config.yaml
num_hidden_layers: 13
hidden_size: 768
router_score: "softmax"
n_groups: 4
optimizer: "muon_variant"
Below are experts of layer 8 (counted from 0) of a mixture-of-experts language model. Rows are named router (the router's row for the expert), up (a neuron's input weights, with its number), down (a neuron's output weights, with its number) and show model dimensions 624-671. Each number is 500 + 25 x the weight over its row's rms, rounded and kept within 0 to 999. Numbers have three digits each.
After each expert's rows: "gets" lists some tokens that make up at least twice as much of what it gets as of all text. This comes from a sample of Wikipedia text that the model never trained on. Tokens count by the router's weight.

# expert 18
router:478504498491477492498498466517485528548487477494492569526540442481481493508492504492516490495512516504508503525497502517512508521505489517506516
up0:467490494491507517505536516510472513535520470489512506500486480456549547507522511462521524493500467445504466509494479428472508515477515507443503
down0:506507500483539498511479519506471455527493520470489510515491486548504501454499468488495534557492513471473483494487443506530479519468522521547505
up1:522517528468518422494493482496516512517530524523531547472537492466465483501485478489501477495506494539493542491526537476531478481534501463484541
down1:529519502534500478514530455521562507518500545558505495491519481513501501449519530509503514450509481502488488453497476524500515488527507483490517
up2:477493504473525490512469507483496516507512519460419503489500512464479524500533478516524508464501508490477477515479472460504455488493497514543521
down2:489483519494489463480456483533494491486497492528474470503501524494489515477521511492512472536497483498546507521496508482478510482483501468488526
up3:492460507495479468465548505490518508479492500478507540500492487505515488481452513535478481529489520501488539475479512534456477469539495496508502
down3:508530487521481548524522484466486491496492493451537566511510468445461504480509493518498523505478526497454507457542527565493515525540476494508518
up4:556532487503520507489451491483498545512494486488484505481495457493501501504548463497515487523535493494525501501511499486521532532481476511512515
down4:472520510514476515492507548501473515524498433494514511499530466501464490583514543489487453531497486520478533505498517508499472461515506507528511
up5:516516467506477492531506493540458516528515484492516483494552494507460462499525550485515506487517469481507480483500542474536521477463495536478491
down5:529539507485503456490487516491494495522467413487488499497510483498481536492475518513484510464542486492535502492506530465508463468505499472477460
up6:506483498515539515493494473540481539517522515471490500519458492528505533512470533503521513511495503486514500475504509530498529533505518479520489
down6:465571466527548525468499478519477497526465515520508503526466503530488488557480508477482520502470495517492496509506504446506509461516496533485506
up7:488509520476464535412499460489536484491540495481496467559492502504465482527479429512468538498471540515490540509539462501512490511482452506512543
down7:510538463487492517518491515466501470470529490496453461503511471517456513524531506487496495486481548503526512532511512525461499551514507571466468
up8:488506519530466523515515500440510541514502525496491500519464510521488482536542511503562469518477541538526509510505535482498508483498461533525510
down8:517488482495500494528501486487518426466490499492529508464537555452497506497462509528462494512486505481488480481473504457486514478521493484513526
up9:488512508487487470500537498553499516519503516462450533486510506464491484498541484504528479513525510514492472506531493507503550497528490523479530
down9:509502462461477488519464513477523440474505475497507484497496489481500470498528452472489513463510540519536469496516479476496505514480514459507492
gets: " and", " that", " to", " of", " a", " as"

# expert 21
router:486445477499471512541508499508485511503506500505466574515514506551523522495478518486517451524482522484518512504482485543490476487513484506481514
up0:486492523478499498519491503490493508524527497499509542465492485533511451487496522545531498507519524489567503472491495530449485505521485507478477
down0:538525499493475525467533511509496479495486487505511490476454490521462526515494525535471481473477505520506462507507474486461568519545472462515512
up1:513483510529534506452499479441501471526524513514471505533516530472480523480505512476495484519486533493500506475496507468494543472509551518516493
down1:499544509512490521528501537524467490520481488493491519488507509517518470449513490484499510509481500535486475511537503488434522479499518541521483
up2:535477501517465492431459537537482429508513510459478490481491463501494495477489500477497460530506515476469487486526502510552458497496521500473512
down2:443505478480511459513507478551450514505510501496527486495572487437501527474505510508508495521539510521556499517475502479518519551539485473542486
up3:500471507543477520502510519518509543482519475514531530478503519517466532529515523520550527538489491507481504545527483488484480485489485507486499
down3:526496515504431497538494521475478494523518493503527509478528484480542487480531510552480475570481502491484526482464502538499511516496445488490526
up4:520480510544498543489505492502494497493498517526506463488526485536517537500546486460500517500505534509536499495485491498492511462503471551513507
down4:467510486515526500508486516456489512470493502449495482551507456517529501441553497493529552466491480515492503508504502496499512509491529502546528
up5:473492492480480472490507452480509469485484504479494524504496489549494495522490508529496504513500535476540523552513511490456481505459513539558485
down5:500498536503506547485565517539473494512515503457493518532476483476515493477477515521508497546483505503476482520484491501476490500555480487530532
up6:509514509495569492491478460482500498494502497500519509521534486496497532511504495480491515495533513521504472471506476493522478500517439531480542
down6:516503532507508506490476501483543488503506492507463484464506506515498518474503457499486471526498525513501515485486474513499436488488507521506490
up7:519512540583495516535532489494473439503479535494477465481478492488491497471496517490434476468503459510511513533538510558519483487487493485554515
down7:471510517460540500515505543499499537463489522526481480498494536511539519511489458470485510488522512486526518506512519493524479518503555429438513
up8:535502476545464503494490523492490563534532457470504517506498489525470491494497499485559480532514545449471516480484541472545459539510518508512495
down8:504462537508522483543499527496492479512495518526510471493518476463482505464494450497519530500514491504489506527505497458551508531490514503508492
up9:500473535506495490471501500532476491468493481439476532474444481492471511464473496484493520525514493511533470466490486464505497527491509541505542
down9:495493514525498509505475507528562521487497522468509500513487526523495491486461451495520527465510522478542502489487488467487468501489505493479557
gets: " the", "-", " The", " of", " a", " to"

# expert 61
router:513467476494514497506468498527491502534465528458492489524479444551536492489432526486574485506540482514534508548507526499513505508514480499494509
up0:512516475495517458503430491498480505482524513453521548498461477528519516535470516511505486504525493550543496526501505522459492467533499523515492
down0:535494501497515475482466515470483499518486502486505492508470467483530483476466482536490478480521481516489464481525498485485510491506484504501492
up1:475527486452476488508493517511459516507483512526438439472478492532467478490489540506487500466530503490498515518497477486522541476514441483486492
down1:531510516537479503485490445502484472511504466494475462474516482555504491485482496518522476474475542460489493465490504514491500462517509458492481
up2:523512524530482482506500500483521483512499506462528506474472485576503519538483507486488535517486497542475445522533504504502515516456483512465433
down2:480511549521466477487486469507538483507510530516478490500484458507494505517528482467518511506466478524503473485485517502527502495475483547496513
up3:518516442523496529483478448505526535488511487517498508534509498544496486551499501511492477513566477507514520551502505488518499523463490483527504
down3:534527500502476526491514540491480480477507511501526508540474469483529526505502543486494497480542491481506452500462528479502501464556487545533500
up4:489527490493488503510471493498504489462507535485465518536472499532518536522500551447533466522504490490469482520482465478473530507508467507473497
down4:475486513506500501518562495503524453486516484474454475520495519481501560465468522506499505443499502508537479527496466422452494510515521471464494
up5:518531538497500550487532482497465519482488580496522452455497476498486467464501530517506493482523490457509523458494507519497458522517513459513476
down5:537527501518534519519526508543459490533500472505449474473504496503543542512474509491493474507435495465492499455483560523520457461499481537482512
up6:518535496519512478484476485520547540480492529522493504471467499556495481465465532528527504500507469496521465492472496505514519513452542480493517
down6:495469455472520506457502470481477489518456533491530483488520519468483469509472523543504492502510544500488454488532509480543485556465518529527466
up7:511510476502507494523465506506473536508525512466486479468464471526508470512488516502482460518531494502516512551519502479480499463524500535537529
down7:506503482511513526502485437553477497533520540507499452500519518475522533485523512467449544494481498497524509509494420514504498511481529512489540
up8:542496523513503475509492490468507500538512543514493531503481495500493485522482528504491497540513489514527573484474497509492514462486469506488487
down8:487482560539510461519533501499533585517506495511479517487511558482516516501469510491475455490487515524499536487479500481493508458478467517519503
up9:492496498497514506524483508490528491509464513472481456514498477520514480459486490479555482521525500520500496509478488494467504483516467489468497
down9:504493527574498552491481493491481553474493489526505488478488466450464504494505508465454540493484531540462509484520478505506548499530543516484528
gets: " with", " of", ",", " had", " and", " for"

# expert 7
router:457501486517479512504470496487505497512462530516500520504491439517488515487530502502518455513486530487489512507493548517519524510494504524473514
up0:519491517516537490496502502503464451491504485513513513486451472503488485472480521477512457539547522450492467506511547548511464504501526478528493
down0:457527497532516484484519516500464494488482492512530530514456490523469505497511521522504486488493501487512510525442530528504531530474524456511515
up1:505526523492510523495521446478491532501507519499452472509521506507543543479536537510529487496467488544498509540494479562500490498458517565502518
down1:468509495496529514491517513511521511507499481547509473476471492503498470516469518529522466548496512495443484491519544512515504519492508535479511
up2:479498522548478511494519513547462493554503557512539460517506481509549488515533507514457465475510466523484501528507476519492540522486510506526495
down2:511503517523508466484464502467490466506449494485531547487530511533535459501510449470525509524461508510493472541495502480483503500514511491514473
up3:515505478562506480468442502511521472507520540453543503483497522444505506477532531502540492519501462516503508518485512476486507517522502537489472
down3:532509502509503494467490534489475510511476520522501516497511499471507519469531513505477480534510492491511509533454512517480523521509508519526516
up4:458504506515532478473484482501498491539558474495540484439530467481517504540532494506459515494508493512536486491552505494508504476497562502485523
down4:516459515508524511499520518479478500482531475529524490457539521456517462512491523508503508500495492513497457478499498501524502502478500507531538
up5:515488502515529525527507500487512469534475470478493489518492457470504497500524486526490499473516505461476484494511518514483472521524528514522506
down5:494460529485483508541509485504445466507491509512491504463520512473509487507493512525476511529491491538470525482525490493517510514463516457533492
up6:510492454496494494527523473464483466497509498509466506484492469517507478476491482507471470554545477515559492507472494447521513534487494477449509
down6:524518479521511525529485511517479507488529513492526510451497475423520489551507507514534544507484506517480546505548486492468493446460492531527494
up7:491494507500454512484481487541494471496480486475547506487510467520511527466529488479487510522537482482503491496525492519499503488492500487471502
down7:474547509500496507531493488486496504502546527507465515510504526505461465522480499469463528525480501503490496514488521506530546500480554522496511
up8:508489531522488477505478474503475483496442495480525475494478510472496537504501496495519515494465529491489517504475472459506496482487551525491476
down8:510511523522537502447496521531516522495502545482500512484439430466534477533484474508514501469491515523477534462506524471456497495513491520523473
up9:518439527459473478478501558494508478468530518455480490513532540520490482476472578506467474493481482498477449564555487514490530473531502488465512
down9:506517509483496509464508504496522491475475509526452485496502453488528493577490490488496491458516528491541521528494528508454447550450513498498523
gets: " the", " a", " of", " other", " his", " their"

# expert 27
router:512453480513475526493496501549496474479534530493476497512523506521522514477474542491539517520517467457491466530505530553510521520507505552467490
up0:487516510510520525485536536480497528525499478511513500514475502503541500497528510509517510560561478466481499512495485492489445532465489500501470
down0:520509486466460460486504501454489467495490526476454525528518513500472524516478453477445509476481502477545509468483492436530507516479532469480479
up1:504488514477457505497483508516494496549439558501471473517464447521452489479535531431492484517502495509487542515478492507511522488556487484462522
down1:493471506475527492483528500514492461488491475542509516495461527486496512491481490487484494485479563529496468560529476521526491507542576470516500
up2:498478511447523493501496508471491528534496484491489481486494522498511533503531481450514516534513497541519483523461543477492486503487511490513536
down2:513508495492500492469484549451516536503497488440504487467463490541505477530471469445509519506514554529481493505477501464487475488494505478494471
up3:519503537514509504494544502545541463502512520491485489533500488538527505498456533543503489512503497492480519507531542534490479487488494518484506
down3:516472488555471469512509526500531496460533522471526538480468492466501502496551535545501459509529465488485481535453483533510516479474493532471480
up4:488502477493516504494488480438504457488482510492478528515535501466541476516466549526504526452514475482496464475511505537458461448516475476486496
down4:522523481467541476519514496474497494534536508518492518513548491523461471495523492495490500508523477539485522533485536469513539453479530507547497
up5:513479552492460500475460503501449498475534500474500531521522530510492510483520481508507525503519548468469495492531516492497486501458522529513537
down5:459536511507496489504476509502483497557506477539471496472535556497512455493483495502483486512490517512472521512472495473491522537531465520496504
up6:505500474510501469501491492497518494480491528498519490440503504468542492509480505507476513480471549496531531509492485470493496555489488512473496
down6:507480532528455506506471512524473484477493511490492473436489479525515549538505536450519494493481449519492504452485499490475462494507502485463486
up7:482508495503459469510504482515487448503481491470487508514447502500529500512531465503482513505466506537503539543529518490504528505480507491508543
down7:549476518473498484552493515491483475501522504503485505532470492505526521486456500523534555506494497495527527477533485508464539524489508512476501
up8:510497539472466518566468500486484549481534498516519474452521516508495508527451484500522535456551517486524473538503524552515499540501491569468444
down8:553480444471544468457479505538504499472520487521481470493475488510491533503487507520477517471516489526467468489442435531482480476529528514515510
up9:492482507466507511502516513480448586522488514470514552511509470496464508488491519509473489476494514473509527523525537509495513502493510486498480
down9:525449485528482466527517501456491510477525499522470510467505488474498489485529500477544490483481496498486432513540456509471484472512490530475488
gets: ",", " century", "s", " 2013", " 2015", " 2016"

# expert 23
router:502492488505496522517487538495490479506517561483486550526494498529466489458461507489501486529509501502490497498529506525485494497496452529509529
up0:475520489484512497481451479465480475494531532526495518497542485523457512493494467499507545531562494468476487504470476496523499500540453520483487
down0:477484479529519509478520481488476516499485549484491529524477514473529454492512497525521529513503502498443499484527562481492486491501488483498544
up1:473535538512429510490451520448523501506565485472514500482524492576477513468496514487475502508555441502522491520489509530486482517516495512451493
down1:508492520551492517499505461493484524472523487529548508533514485471451509467490478484496537542521511490505529500488519472539532483499504511520501
up2:513510503512489500516470509448461502510517526481489538550490523531470497507479513508515492486441450523507497474510512534460511510508497494496518
down2:527490508546473534506478516517496483512505465479517517496546505549473488518478487544473488530479481509492480485516508493542535483487464507498506
up3:531520504505538505463491497512477504497496563515492548587483529580477480496488500489514508477491521527480489529535527497477507510494481501497513
down3:512500477548537432488483564531459522497440472477498509508519533488495489507504508513508478475540454484480510510516515535516472490537491553470513
up4:553493476497520493524507533485481519475459516529533451497521531562478543455479502510515483503500511475479486520496546449502502496491528514493487
down4:528520504527494490499554501500524465474525481504502489509482511500513524500474464502497480508545499495510496458525505515504503477488506529494517
up5:499505493494542508464492508519468517480470521503498504524480554490495522534507496557504499458485524480441537498544508469497498515490542504536491
down5:510515546512558504521481491457524469453488521468491468495490544485471488512487526548468500549506503488467531445536495512488550500476549502536566
up6:468514488507499525479510477525471463482495455489514493509547471494482521458478487530544467447497500484530518514536503465489533472538538501484556
down6:500523503434499490502511532503467519542449479481495491518462473493509480534490538481543538505503482478480534498506491484483488526533506506533460
up7:449539493488492521474541500503458502483507459470491532493484520519511480483497530511505528489523521470471503538541505503499492500528451531492542
down7:527499476503523511518463480520521441522479516525482480496486548454494511493487491526555504538517532501502563488541477517507516510464511459490557
up8:518521483528480536503493496515540437485511457496504473517483456468457478522490479505502549483493493497504454521523479513471509485501492549499490
down8:526532530476507517469524501477521502510499511558503525513467535505497531445481499520506509500480487498504429492503509511467486526503484519492500
up9:509514502501534476524497485470490503522503496510517478461493524548496497519521512536511498503502514463511433539562507500479497551514522507498578
down9:441494527481471489504491552480546546507490480507491492501513496515495464496443483525543478524473484574514496486424463514516489527482528544503483
gets: " in", " at", " of", ",", " the", " to"

# expert 60
router:492496467460476530530500488541492514485499497503516506505590509505494536466489531519476468521512521463498500505496514546506478517524492538497518
up0:516486515501501510518485520516477482497504531495476493483463488487508437477512512513493504484460477484522506507512502524504526476545462524433513
down0:467470463476453537463514503494537499453485527481546477512575533478493505557497461475549499437489504533463477468518520485517478483532473504560465
up1:486497500503530527525530494482493488506499546506517518532475475504493527470466517525525496513457482552505525433500517520470505503484499452509498
down1:503516542490482523499538475524501520530449520512476525493437517511494533535506491506486473458478507519506495475530492536510534518490463477501540
up2:488467529450481523501510480516495462530451538503492529521509499520457483504432502526470517515472510534513518506494472501472510484541487532449514
down2:534499484463522467516539517474523465512558476501478469524458502521519428519505513531491501506489492490522466481491476513516537497459526483508530
up3:492536527491466537508480486489500475477498514475494454515464517558518553479484476496461536496510487506483485528519501487491503490476498494563427
down3:496491468512488491491569477521474497448505515493480505483517498492470462531513521509495475527519478506481503546458521484498498493473521492504507
up4:488494481524521511473468511504481468499532475505432518530542531481483532490563554518470504508500543482485449487476519508518455500505501508509474
down4:488490469493480480512510524550509477517488493537516528526430486451517506488506506499543508506443494473485456491466518443517543502476488488519452
up5:472525516506480494584469505477542480506492459497505494440437484519538542479500540438532494499467463506451530468505517565497496533524534519532451
down5:512565454444500511490511497485512523515478548526509529457459497493471520515504476492553553434526505507538513511481523508468504459505494511510493
up6:514549510497499485522522504537527542467561533502481480480494474468506489537495506514474533486533489515508487525507443511480505519481519509525505
down6:513472472482473470493490495443492484473500493543478476475498475513470552534450522480496527511514513523516526478510521463519464479503518484544475
up7:513493501525525538505526452491457498517515539494494461495517505514510506534492491468502488453485530489486517500476487516485477530461498484463495
down7:540515465462465503529499497476476472504525473545501509474468504548498522529497493432494501549496458487478535510504539479499494490503490425497506
up8:478490492480491476499496509510486525496513516541466512510476511486498495529502528520463554487529456566489490514506512504468517505501486467459513
down8:507477482506509486509548458493479531456502495538437462470485539478570469524520516500535500498471519473443485460516456511510521542440516455485525
up9:507502523481505533509490465508490487489525513496506510481464495478488513497457457527546504492484502469516449562493505518498514540530510458495515
down9:496512476461457466481481502533527558513460452499541508454508511475505520518489446524493511476506525513497507501514463510492532524464493497509482
gets: ",", " &", " with", " by", " et", "See"

# expert 25
router:511487524488516494496508489500469502523477541517468480487495476482459542461515536490527492512507514480523493504527526536522505532526514485485507
up0:482494469511473471518502478493495493467494492481517500504447512490503495496489515518492470530500500472483497526479505498472529470524484464495501
down0:481536461514487508492473495495462497529506505493488464499518500454519494503532505522535468476506489471537496460549530506467530518517509518498538
up1:522446473497524474496525490475477519456467518532495524508524452532500506478486513503532500524499537484457461506507507491496489476562518529532547
down1:505536528510534495501534532542518477436502528519517504529480463464485549490485503463494515518494482463501509477522493514442475505516530524499485
up2:462479544481444470492504509497520539506485509520496527491510514503500481470519496459528513498522513482513584534516545490507473474510490512476497
down2:517489494476483495458466508518516520514500513511470559521525502530511511512529465520496521494530540491496452483512490479495469456524496493532532
up3:503538468448513485513514504525490538530544563535544507495499500506435558478495548500491415482497531459482504525529519480500535506526495516490494
down3:464512534482486499534488530544493516560512499508518455480471512469518511505509479483498501500500517522500533503485504439482506476492485523510509
up4:484457468507501491508454464488475482507516515520511517497474495450496537530500505510500503484489465518516524503511498550510510431468510510525463
down4:506472513503517480505501488503501506509558487510533493484510551493493470494473485498472511518488520499484506506499452500500504493510488516500476
up5:448514502506521529530507488526513564528508487447508538514495505524503489468511502521464497492464525537551513491503459534540520457501498448496458
down5:504499489484532503446533472483505498495523488457529493473508481509504488514501501503511528504517478487510497489493563477491522494488493496515442
up6:477476517459541495548521467512514560515468500488480544505520477493496513483505477510497496486475526497512530536524505496523504488518516526464493
down6:482491492480468526469510498474525476505503493519510569516485502508529501496522543514507487454503473552487481462494515523521483500507472525542537
up7:527494496480515492508509506506529498504485489487468467506523462485474500515513530531490587469510503498506481509513528511510509475494483517495499
down7:466515507489472536471453545520480484515496497459514493504487495505489512487499475489483525513498479467480479474497511475530506509474463503499469
up8:544476555484477521449509531519477514528499541487486490481446490493458510497469480516520552474515478525465502525546461474548492520522511552486515
down8:514459491464466474501529508545563530497487530495504512528496475496514509467534509458513487492517466506522478463543494519529496526487528495523448
up9:499484506550530508498502510474530569508496506478530486507489534503510479482484520524466520486477480511481520504473512499502520471501514502478493
down9:451518469499572442447491501437479515467501503524512494504447516505550475485554478498502494487468531479525527513515472451486487470496458500527482
gets: " was", " and", " as", " a", "==", " he"

# expert 11
router:492483502500512512500506499491496534475491558491442509502512499498479530512463477486504490526515495533514522495493505515520523513520487559438523
up0:520502463484499529506546516511452463501487548505531501462492502523505504481528514499511513515512525527479523488525511526485468472489503496537480
down0:501478484508478532502503455498518534523482495546527483547500495485527505532509490509506554474495517515548523540509557524512498488479510513494479
up1:507505507513505491465493488475489532481496506468489539598515520501476471483526494511479496456542487525514508494518499514499499511549485521509551
down1:528476489504471481491547450561523494508547514487500487499484519519483512514471547528468497509511483541476519512481461484512509482517540476523469
up2:520575519499508541544538483522524460499475524509484505508492461525485472494458471477552474534555518490521457519483499518533490493520475533511531
down2:530464499498500495463494529513484492460511476506488468470462495506474530489519495493458525423493458504508485520455548478468456557519480506450483
up3:523518506530491482490536513515508491543498490501518538524496494493474477498544551510501500503498454555471445506486489472495464443478493495505504
down3:521535508511513475526564497485466508453501550505476527474534504488498521505531513501526488521440542462511512528487503532553504506512546494511490
up4:507496499522507488495484453489459486540512521456499518477501511465502467509507524517492512486491467461482504497485446501530501514474455528461529
down4:480492510506504515506512511465497486504497482521454505490497477482511487507461499483518514498479522544481524473530523432509497462546507509505517
up5:545482487494457488520511522510490477521504487448521526556498473508510504482471471506487486554458478573502521468535478508513527486470509513453519
down5:495506486535480532501529512507484482509483483471501496535518481492536473471501520475507480520483535499436534463496467487487521506510491476505474
up6:517478438534498500465494521478527544530459504457498460492450492514508515487498480510503524510503492496511478506544534522516508490496513496498471
down6:442506498491526476495536499519512509508475534513506545490492502509507460487524504501503557490493541552502525497540487484497489492522472513502466
up7:501451493487504502514507499489515451488492531513515504476536469467510529505463493507532475486508518492511494466497540497467515469510477537449482
down7:505497490505476501492498524508554529510514533436481461500527522475500455576531502497449507508512472453485470493510508491525479498512424489521517
up8:497514515489494475487527442517450486488537536520514527496467479512497519473503491481510538495493481510467520490480476493538518447509527488488508
down8:524470498507498469472532512513476448521474530496528475486515518479495469468526504540507449540525486498491520483479497496474518506506511471502507
up9:521500454539521495533453527484505549528509536469477499524464473460503530518491525475545500495499506498542539525486492507436524531492477516487462
down9:493514500489490498500498510501484539504512542501502484513498517511484470462546506488454506501515525522475483508514433499518518546515499496505493
gets: " (", "–", " [", "\"", " However", " been"

# expert 15
router:460464487514471532494505483538502488508470503535473557493524520522489532461472500510552508535529522510471455512507539503513497544505467552509505
up0:527497489515494496496527457564519523508508513465480490528483502490529490549517487485505491486525498501459504547559540518488500476481513492505508
down0:503483477509511489520489474514469517481480486474495476534506519517540519524523493548495526492462448480494530497473501477481528461496483506558459
up1:515480490422461505502473527546510476517504572503484493520490459493496524498510500447511501514553509498486443501499472479505531546481470513525575
down1:504491492497497507524473515502515490451533484494496520459497532552484496471457470485515497466483493481550465508511507450459484543492523501515518
up2:488520507486524476511469483501511500524532515450453515507526489507451528482486500520495512502520481527483495464505447521505542500514489488486527
down2:508491526487526498499482499506504517516480485486492507478511452444477505451481484515482492524538519529525482530524515470480521503512499501496506
up3:501483462457491511545500510502526515501514551504521495500519439529515497530492546459493489501552470487459487508513553503482469475485509491506463
down3:490511518488477528470475517509531537514492525506509493492517461496501491530515506471500462486484503464478509489532460499503482482521519496493487
up4:509523413487530535479504519508485500524513516515543487473460475505527479476463504516523483503521519521508536489515530501508542475480496524497493
down4:486516482500474505508497502511521494500476481477536498464461515484546479505512507457510443484492490431452524455487525497487455496523537487501386
up5:501522493500533490492481509488469468476482485512442503459511494527543476442484491501506540513483502497502512495501531515519491462526464460540527
down5:500521467507493523479486519469519504538439518527508453517471483505484519525498511483475527523515498495468501491497530529490495517529540516507507
up6:445513498497457492540482472533517458478504522550464495511506486490470499493495513537488522551521508451498540515466534494537495513516447509511511
down6:513512526502494517527527488520462463489473477508497497515535497530493462520471497511500501519554492479507486516504544482491483535471483500517464
up7:498487497467489562527505494517472508519498487495422510527533537491518513519528521502542476456526497486476491454531476487504504508503511533469499
down7:508503486516473470520491505503462514523469448539513509500537546469490475528471531453438470519494518478502488511511486529482516462489479479489509
up8:461474476481496507495508460518497498478478488510494495504477514507462471468479502505487511512498509506483430508500520524557507542528487510507534
down8:517473520510477522536551494529526455497483485510474460547548526495508514480497512497524548558502504489501526519488571476541535553535532514464550
up9:559479545532482578484543521540542532480462502509526506537516489520510546510496501465504495490543517535534490466496510484483441504491473466477487
down9:525497555453530509523531484486470536483552506489511494469520514488476481514470550498465481508491480549499496487496522475488494474501530491555526
gets: " was", " were", ".", " (", " been", " most"

# expert 59
router:486448466505505498518505493513475491490476487525466534519516481535446511444473475493563464507506530514467488478505528513515525535534510524446532
up0:460494485493478507537511527519487483518482526489495496489492477505541546427518505504455533526508520550475490484501468492508513509539492535510507
down0:474513535560514473515481491489486498510497508520513461514504493499477513513525468477506518493483520476472540520483474513510502491513492490493494
up1:498525471506470495491468493500488510464493539546468479504494466488525520517504507497476484480522463458527531515513547481513479480501515501518520
down1:563496503474523480507508495485533486489517458516436549499461508473454517506544527532485480503521445503492476497472545512531476504499522446528511
up2:497491500457492481568491500507471480514514491480518575505473494508434455469506537475459480498527496515471444523469485497495499544516485488512495
down2:509545508521492540503495502526504513504504526497474526515480499487498494470490457488488475468453501501514486458483493457513504528507528473537511
up3:502507513483524499509506496478483501498500532498484457527515478531521520480498511460480528488501466499486522485518538469525467481461512500493474
down3:515552497518464481462460484527531506509539477511477513536472514499472559486496515524528509511463496521489516512511489467473484484494490539542514
up4:504517433511474487479517515474526456473497492496476526468486515524510500447496507475500506451499464496480540484469535507497436531486491526468487
down4:530456501399499502478467533468520497545473515526533504496511535489502463494464472501505480474474494489499513505479491510514420495516487512507480
up5:536511474491508551497523509507498510540551519463466497470512468475492517481503542471500482477505521475515505447505491485491535516505517532451513
down5:512503520535544547518477500507499533500475479477452493490497506478524492513495549504481495486515414495509510536511496476491507480498514532518481
up6:496496460527491489532489476525514491531508514507503485524500490497536442494498538483512471492497535498491484530540466529530499524538461490497485
down6:498542551475480519516507456480504491476480474481499479450524463505525467533521539494473537520468478467471515536447497510488509511525523480488505
up7:499518473519472498474474519505463489438524482488516443541460534490473468532494466468457472492498442544491506509520462495493502498489504495492540
down7:516497505503492467530498525512485487542517503483528488551494506509533515487497534504500482509487505461495496503476481524559517456509529509497490
up8:532517491511472519534469499483466523480468523512509514539478508497489434477468514506499520483537480565529441528512520499475527564529492536476523
down8:483539519516536534493489522434495473487507495471537459541456538490508539498498496488529501527483552518468505528478463520519515504492475492529510
up9:504495486476523495492479517515452505515533502472536464487559442488504544512542519506500500483546446459477527491487505477522490509495521540473547
down9:529518535522496460460523546502477436496486537544514454464477513490537483498458492482491486505494504456488448495521485496452522537505545532519489
gets: " \"", " by", " with", ";", "—", " -"

# expert 1
router:481455470480496517525471490519461529528509521499500507545494475492467482458518534490515493569490483472514493516475546517502499496559511490489511
up0:500502503502513505485497510503516497505534504487516493493495505483485454494494467490475526538531452488479499524532506521514497506564478510498495
down0:483487518484517518499502466467459558502498501522496509466479526477467478506501512531486495427484472432494525475486503517477529536516473543496494
up1:517489545437532503505505451498492522515467509507504510504477499510501458516559545555557502541534509498476517534484499515498483469537479500525532
down1:494481513499498516509463502475497458517486514514501541502511482498506483522463531514480511469483505506537457534524477546491523480449532502505514
up2:484523484449499506515510518538522493506513471482507517493550478564515537480467550522503509550516521538458486439540571508503487484526513559517473
down2:520461477524520503538540498481515536515523532474495461503478442496499502491484523470486523541500500508479493495512514512489514490508521499529512
up3:523531514517475520490471486482521521542504507499509489508533506520501572489481497499497495503502486500494516512499485543481471507465459515500461
down3:497525515467515538536480454497493489486510466507522518506488513508492498510510525530508490466441421505463490480523481473483489504491494509480492
up4:491513524549471511456498514491521508533475504530514521500493439532490523527536441494536483443498521469447521530526500485431511502484490505484487
down4:489511531535474530498500556516490493502477495499502451457502493552493534507502485478505464464503495539478511486488463513542475533519446470497525
up5:470475498523468511464544491513504540502531501491470560543562499447478498496487545525500503499476504481499487551507473526493482504520568543509514
down5:505478469534488493491505470509503475521524442532507501497503509480512486505518496484454484523537521506514524559526483471473478455519452534479505
up6:482484511502490506511480503557514502468465546490523539511506507495477520511462482499437512511482496505472489493494467481480555522498534497527516
down6:527501496506482509556471469513499489518512448484518485535491515460565467457514517476541493513490495489484489463461513509505451528517494483484533
up7:519491492448472528500489569520493508424477537520482528494540489539469491484525548534523527541496471470504472482508470479467523491492482488493511
down7:456444519512486484468466549475488524513543483525503530479510491491533495509455531527487490513535472481529480520504500485545439495488499518483475
up8:486500519501499512492469479525515483497527450471529453556490464513519490453475502476516508548509514463513539460481476523502515491481507502479460
down8:509482490505546508542541566484512509492462414493521502456482452524531503526513489478553501506494528492504492482479522525548489491508528499513496
up9:523500514538521466480477509495493479500476508503518490483486514494504472487495534463488457466486510465523516544516514539481508511504485507502516
down9:538466514532529457476499540497479507498441484532491491547499476504522493496526510478500513519474505499518497454490491516505530500485495501456513
gets: " New", ".", " United", " San", " Los", " in"